Experts of a small language model.
Size: 14 layers, width 512, vocabulary 32682.
Experts: 48 SwiGLU neurons an expert, 6 picks a token, a softmax router.
Training: a variant of SOAP for the experts, 651M tokens, 4970 steps.
Below are experts of layer 4 (counted from 0) of a mixture-of-experts language model. Rows are named router (the router's row for the expert), gate (a neuron's input weights, with its number), up (a neuron's input weights, with its number) and show model dimensions 384-511. Each number is 50 + 15 x the weight over its row's rms, rounded and kept within 0 to 99.
After each expert's rows: a language model's description of what the expert responds to. This comes from a sample of Wikipedia text that the model never trained on.

# expert 54
router:15 40 48 56 70 37 47 55 57 69 48 29 31 44 38 43 49 16 29 07 71 56 51 87 57 69 55 59 58 26 50 60 47 57 52 59 76 39 30 31 38 40 38 54 42 52 35 23 15 62 39 51 69 33 37 45 72 30 36 36 43 31 44 67 55 55 48 71 37 63 13 57 73 65 58 30 48 35 56 49 52 58 38 54 42 47 46 58 58 29 58 56 45 69 89 62 43 57 55 49 68 72 60 77 51 40 45 63 47 69 38 31 60 59 35 62 49 70 46 17 54 65 50 39 28 44 45 24
gate0:63 73 22 30 45 33 46 31 73 79 61 72 22 54 28 37 68 60 34 29 68 77 51 53 16 26 36 62 40 35 49 81 51 58 54 68 41 36 40 69 76 42 42 70 43 44 43 32 27 27 56 77 44 40 28 74 28 46 45 32 56 31 30 52 27 71 45 65 39 57 63 46 40 50 55 42 41 35 48 77 40 72 23 60 53 52 22 52 47 67 50 49 38 31 49 50 42 45 44 40 65 72 35 59 33 49 53 42 76 51 28 44 48 54 42 38 53 40 42 57 38 33 47 48 74 71 32 43
up0:54 43 92 76 52 52 38 56 40 32 49 05 57 55 66 85 13 43 56 73 40 20 28 34 59 49 69 44 39 45 62 47 39 53 44 50 47 63 46 17 18 50 52 44 65 59 53 64 55 65 50 37 79 46 74 43 59 62 59 70 49 79 79 67 65 61 56 38 38 57 47 54 61 68 58 56 43 66 48 28 49 51 72 54 32 47 73 53 60 66 53 32 46 49 48 36 31 54 54 65 54 16 51 50 65 41 36 45 39 66 68 61 48 24 48 28 36 47 56 66 51 57 56 72 28 47 56 54
Transliterated name pieces

# expert 50
router:34 40 49 59 58 73 72 68 38 57 55 82 62 58 38 60 61 63 68 21 39 42 59 80 47 39 65 49 55 37 39 41 29 36 81 67 49 41 71 69 46 40 49 62 38 72 48 50 46 53 72 64 73 37 78 26 45 88 47 32 44 52 55 29 55 48 73 52 48 49 32 48 29 60 37 51 52 60 63 56 62 69 57 73 42 69 38 45 38 57 85 61 59 44 37 68 64 42 56 67 37 62 64 55 54 61 59 51 64 49 43 56 55 41 48 40 63 61 15 59 32 52 53 36 66 56 47 27
gate0:66 43 55 36 80 42 59 56 39 53 44 59 57 72 40 67 56 54 54 63 56 73 33 58 21 68 47 58 77 23 77 41 47 28 77 62 42 28 79 50 73 62 37 44 32 46 17 49 42 47 43 45 17 64 54 43 77 56 28 47 35 55 33 68 55 37 41 44 33 64 67 72 46 45 59 37 35 76 49 45 49 43 45 57 55 85 39 49 70 59 63 47 43 76 49 46 64 54 42 43 62 30 38 56 71 41 36 41 80 45 45 74 43 43 56 40 37 46 37 46 34 61 25 55 84 36 86 54
up0:32 49 61 73 60 21 70 47 71 60 54 39 34 66 53 70 43 38 70 61 65 55 76 28 70 66 47 55 41 45 45 44 44 43 54 65 47 67 52 20 63 54 42 22 30 66 47 43 43 52 52 26 53 51 28 50 68 69 52 51 52 44 50 36 31 49 53 71 44 32 62 69 65 81 75 64 45 81 16 46 54 32 29 64 66 39 57 72 53 40 75 53 47 61 93 42 34 85 52 61 57 49 44 51 58 39 71 50 55 66 42 58 39 32 64 63 42 21 54 48 32 54 47 47 49 48 26 71
Initial name syllables

# expert 52
router:60 67 41 40 40 63 72 77 57 46 37 29 60 47 54 33 60 42 66 51 31 68 70 36 70 55 42 39 24 48 67 62 53 55 35 62 57 34 68 79 53 47 68 45 79 30 53 92 53 41 71 52 67 59 87 45 49 67 71 19 64 54 57 24 58 57 45 31 27 30 55 34 71 72 31 45 62 65 48 69 78 69 56 78 25 21 71 40 39 76 32 54 38 07 58 58 44 53 40 71 69 35 53 75 57 59 52 84 36 49 43 61 41 27 45 06 65 57 48 63 42 70 41 60 30 32 76 39
gate0:49 45 47 32 69 54 30 61 58 33 59 41 52 68 65 46 55 54 68 48 57 68 58 58 24 69 68 23 75 67 50 41 56 61 44 70 59 57 58 67 70 47 29 75 36 66 47 36 48 49 76 29 43 19 54 61 38 32 52 69 49 94 13 53 38 29 54 64 59 38 44 39 21 41 39 49 68 34 38 44 29 76 62 25 43 65 48 62 52 34 46 67 46 51 60 36 48 56 49 77 49 21 46 37 54 60 47 21 59 69 41 59 34 46 53 61 28 45 71 57 74 24 56 50 32 58 50 69
up0:40 53 51 64 19 51 50 37 86 67 74 65 49 53 35 48 47 49 53 19 54 46 61 43 45 35 47 42 90 38 87 47 53 35 36 52 52 54 76 69 30 36 60 71 71 64 58 48 38 39 56 55 46 52 69 19 36 43 41 31 71 49 43 55 48 36 32 42 54 27 54 54 33 52 50 53 63 73 69 58 55 58 37 48 56 40 62 45 43 45 78 27 39 56 53 45 55 27 56 52 63 50 61 42 35 48 72 66 42 47 58 55 48 61 54 73 63 45 30 67 69 37 07 30 89 68 60 33
Born and name starts

# expert 42
router:25 57 56 58 43 66 35 44 67 64 56 40 52 42 50 32 40 62 59 61 41 57 57 80 59 82 42 64 33 48 73 50 49 44 55 47 64 39 43 27 39 47 74 58 70 30 45 55 42 52 19 57 60 34 58 51 87 65 65 52 45 47 23 52 56 46 53 40 41 72 56 52 29 31 43 39 61 44 29 40 59 42 57 61 67 42 25 66 43 54 38 61 68 24 37 53 43 73 36 49 64 54 35 76 70 31 23 38 41 95 67 59 48 55 23 60 41 56 87 55 84 36 71 65 37 62 13 50
gate0:65 29 41 84 30 43 55 76 44 69 67 36 37 53 37 63 63 36 64 48 49 65 52 31 63 56 44 64 55 43 59 65 66 71 47 53 58 45 46 60 59 55 51 35 54 67 29 36 46 64 54 62 58 51 69 67 62 52 70 55 59 24 56 48 41 78 76 28 56 61 61 40 42 51 41 37 58 56 63 60 51 78 87 93 44 54 63 28 61 74 53 29 49 40 35 57 34 53 31 30 79 52 47 51 83 55 51 50 06 44 45 51 54 46 52 46 34 94 40 57 74 58 57 41 37 75 68 66
up0:27 47 48 38 53 66 52 33 51 46 42 64 48 51 74 53 46 58 42 33 53 65 70 64 37 53 51 42 58 62 31 35 36 30 53 65 43 64 38 61 46 53 56 41 56 40 43 81 55 57 65 49 37 70 39 49 57 56 41 32 48 71 87 46 53 48 34 71 35 45 34 69 53 66 77 62 35 36 49 68 44 22 28 11 46 49 53 87 52 31 81 77 75 61 71 34 58 56 81 99 26 62 49 75 55 55 36 57 84 46 71 53 53 48 40 67 46 13 48 39 44 59 68 62 37 29 42 29
Year and number digits

# expert 34
router:85 62 44 36 64 17 48 88 42 58 67 40 73 17 41 30 61 30 25 60 59 63 26 60 65 52 74 36 66 54 62 43 71 67 32 44 39 23 60 23 40 69 37 49 47 26 73 56 50 70 57 66 63 59 34 62 58 38 48 38 53 45 54 29 38 40 50 44 77 56 47 24 42 52 55 56 90 22 44 78 44 53 51 76 24 36 72 60 36 61 57 41 38 33 27 27 40 59 34 48 30 59 33 57 52 72 50 65 40 68 67 38 54 58 28 51 64 50 62 54 47 34 80 42 52 52 65 12
gate0:42 46 71 39 16 31 61 11 44 57 65 68 54 42 48 71 43 65 74 78 47 45 49 54 53 30 66 65 59 41 49 54 52 43 58 45 51 58 39 50 77 67 53 43 31 59 52 46 53 34 48 48 64 39 66 51 88 00 49 39 55 44 66 51 57 69 53 50 46 34 60 70 49 55 75 39 36 37 57 74 36 32 35 42 82 46 45 12 54 85 56 19 31 36 78 67 65 44 29 20 45 46 45 46 32 49 59 39 43 36 45 57 48 76 35 56 40 54 65 50 48 75 80 46 52 45 34 35
up0:50 47 39 39 49 67 54 85 60 48 40 40 27 30 59 69 21 65 43 25 24 50 24 61 40 72 54 42 34 41 37 43 56 54 50 46 55 48 65 54 70 55 54 62 47 25 48 60 54 44 47 58 52 33 15 25 50 61 61 49 53 42 48 60 66 41 59 59 25 52 55 66 62 63 39 58 81 47 71 71 31 44 61 51 60 76 48 31 46 63 38 27 36 57 62 64 65 65 51 56 80 48 72 28 53 67 51 50 60 30 57 60 52 42 35 53 47 63 30 54 74 83 56 54 44 26 68 49
Section marks and articles

# expert 35
router:32 49 44 66 56 66 51 66 51 63 47 47 61 17 42 82 61 16 69 64 67 71 43 67 49 21 62 43 60 60 45 52 37 27 33 61 46 55 60 69 45 43 19 50 59 63 18 64 39 35 44 73 29 73 75 54 39 68 38 41 56 75 46 49 26 57 50 72 66 70 41 67 67 93 46 62 35 25 40 30 44 48 26 44 39 54 56 66 64 53 36 56 38 63 47 45 39 43 69 70 30 36 60 46 74 86 47 44 62 42 26 50 40 23 43 31 59 27 48 48 48 56 27 50 39 47 43 49
gate0:56 46 27 43 84 59 32 73 51 45 05 39 43 53 38 69 69 75 47 74 40 64 55 41 52 51 59 28 58 48 51 39 39 57 63 59 32 49 24 64 49 79 73 57 61 55 66 43 62 57 47 51 47 32 53 58 38 53 57 60 46 57 60 33 60 54 34 40 64 66 54 33 42 66 48 51 53 50 47 70 54 17 70 65 59 54 60 54 54 55 53 62 77 48 42 68 68 44 87 42 43 14 63 55 52 40 59 84 53 57 51 25 72 48 34 24 59 86 67 34 80 52 41 66 78 55 73 52
up0:54 26 36 44 50 50 46 52 44 51 57 40 58 64 52 62 65 53 50 58 45 63 55 69 42 54 61 49 66 40 23 51 73 46 53 50 59 59 86 62 51 40 56 76 60 47 60 52 51 43 62 50 41 62 58 44 27 59 46 71 45 36 32 40 29 49 66 63 56 48 22 39 62 45 46 58 36 55 58 50 60 21 52 67 56 63 72 70 34 52 63 68 71 44 49 51 58 64 61 54 27 54 51 42 56 41 58 56 77 63 47 74 75 42 34 34 49 65 40 64 45 89 49 58 40 43 45 25
Digits and degree marks

# expert 62
router:45 55 62 24 68 49 37 55 41 58 47 35 61 38 60 61 63 34 39 57 56 53 42 69 57 47 55 69 48 65 15 27 40 66 58 52 49 25 62 55 41 41 45 74 54 71 47 42 62 32 54 63 48 68 60 57 37 75 60 36 71 70 57 40 45 61 16 83 43 47 37 52 64 63 39 52 78 58 69 39 55 46 43 76 60 42 48 75 62 90 46 58 33 45 49 41 36 34 74 40 38 68 67 45 61 65 60 00 78 65 40 42 40 50 25 66 61 68 43 44 26 68 47 32 45 58 67 69
gate0:25 50 56 60 31 49 61 43 31 50 58 56 68 20 67 63 72 63 58 48 34 44 49 18 29 69 32 62 66 36 45 38 58 68 57 32 73 34 50 58 80 56 75 77 36 58 53 62 47 39 38 68 53 38 33 27 54 39 78 55 45 42 16 64 45 64 54 34 49 48 60 18 51 32 69 41 29 31 25 38 66 44 63 51 37 44 50 14 29 33 39 61 20 44 23 59 66 63 39 61 42 65 50 46 64 27 72 29 46 42 35 42 51 52 58 41 77 67 60 62 48 39 66 43 47 54 47 55
up0:42 45 47 23 54 49 42 68 72 45 56 64 59 30 37 30 53 65 68 48 40 47 63 49 50 56 74 47 38 51 72 61 52 65 59 42 50 36 33 44 44 50 72 33 22 65 53 62 48 60 55 37 65 53 62 44 20 67 52 75 50 19 46 28 48 43 29 48 85 46 29 42 54 74 52 28 75 33 39 40 51 35 74 51 58 68 32 49 54 41 71 39 32 47 43 49 75 35 87 45 65 27 80 51 49 88 69 32 37 60 55 70 60 51 70 63 54 48 48 71 46 67 55 53 51 53 51 59
Surname ending pieces

# expert 63
router:44 46 42 55 69 53 37 60 40 62 49 42 54 56 53 56 55 28 36 18 97 51 37 96 40 45 45 33 85 54 46 41 31 70 55 64 62 23 47 60 40 38 49 48 54 57 22 52 44 41 58 35 51 72 67 56 52 41 58 30 62 78 67 56 49 58 58 41 40 72 40 78 63 54 38 78 64 19 75 49 43 51 32 40 24 46 80 61 54 78 74 79 56 54 53 64 41 36 55 66 57 37 49 29 54 47 57 43 37 65 49 52 27 61 10 54 57 73 33 63 60 56 17 46 47 51 55 34
gate0:43 43 41 18 67 56 35 41 32 48 50 54 53 49 59 31 41 65 51 33 71 49 67 60 58 66 50 34 47 71 54 34 62 43 65 30 55 59 52 49 69 59 84 65 53 10 47 54 46 47 64 44 46 58 44 38 46 57 43 73 45 60 73 63 64 33 49 26 74 63 52 50 61 62 56 41 56 59 47 60 65 59 57 48 26 54 31 49 58 60 64 63 33 31 57 60 76 29 65 46 32 23 59 58 44 47 53 44 55 48 23 52 68 53 37 45 42 57 38 35 73 68 59 65 24 35 40 43
up0:64 52 54 66 47 47 71 62 32 49 31 50 34 11 46 60 61 54 42 40 36 35 22 42 36 55 35 53 53 27 36 66 45 63 40 54 34 30 61 59 26 36 50 37 51 95 70 35 54 67 44 49 53 38 52 62 44 62 52 43 57 50 48 25 14 47 60 66 38 36 42 45 33 56 53 73 39 62 51 26 33 57 33 51 55 50 73 44 57 39 42 43 53 41 59 37 55 51 42 74 63 65 44 23 44 52 47 52 27 64 72 57 42 28 41 41 52 19 38 58 13 54 38 24 46 54 50 77
Minute marks and fragments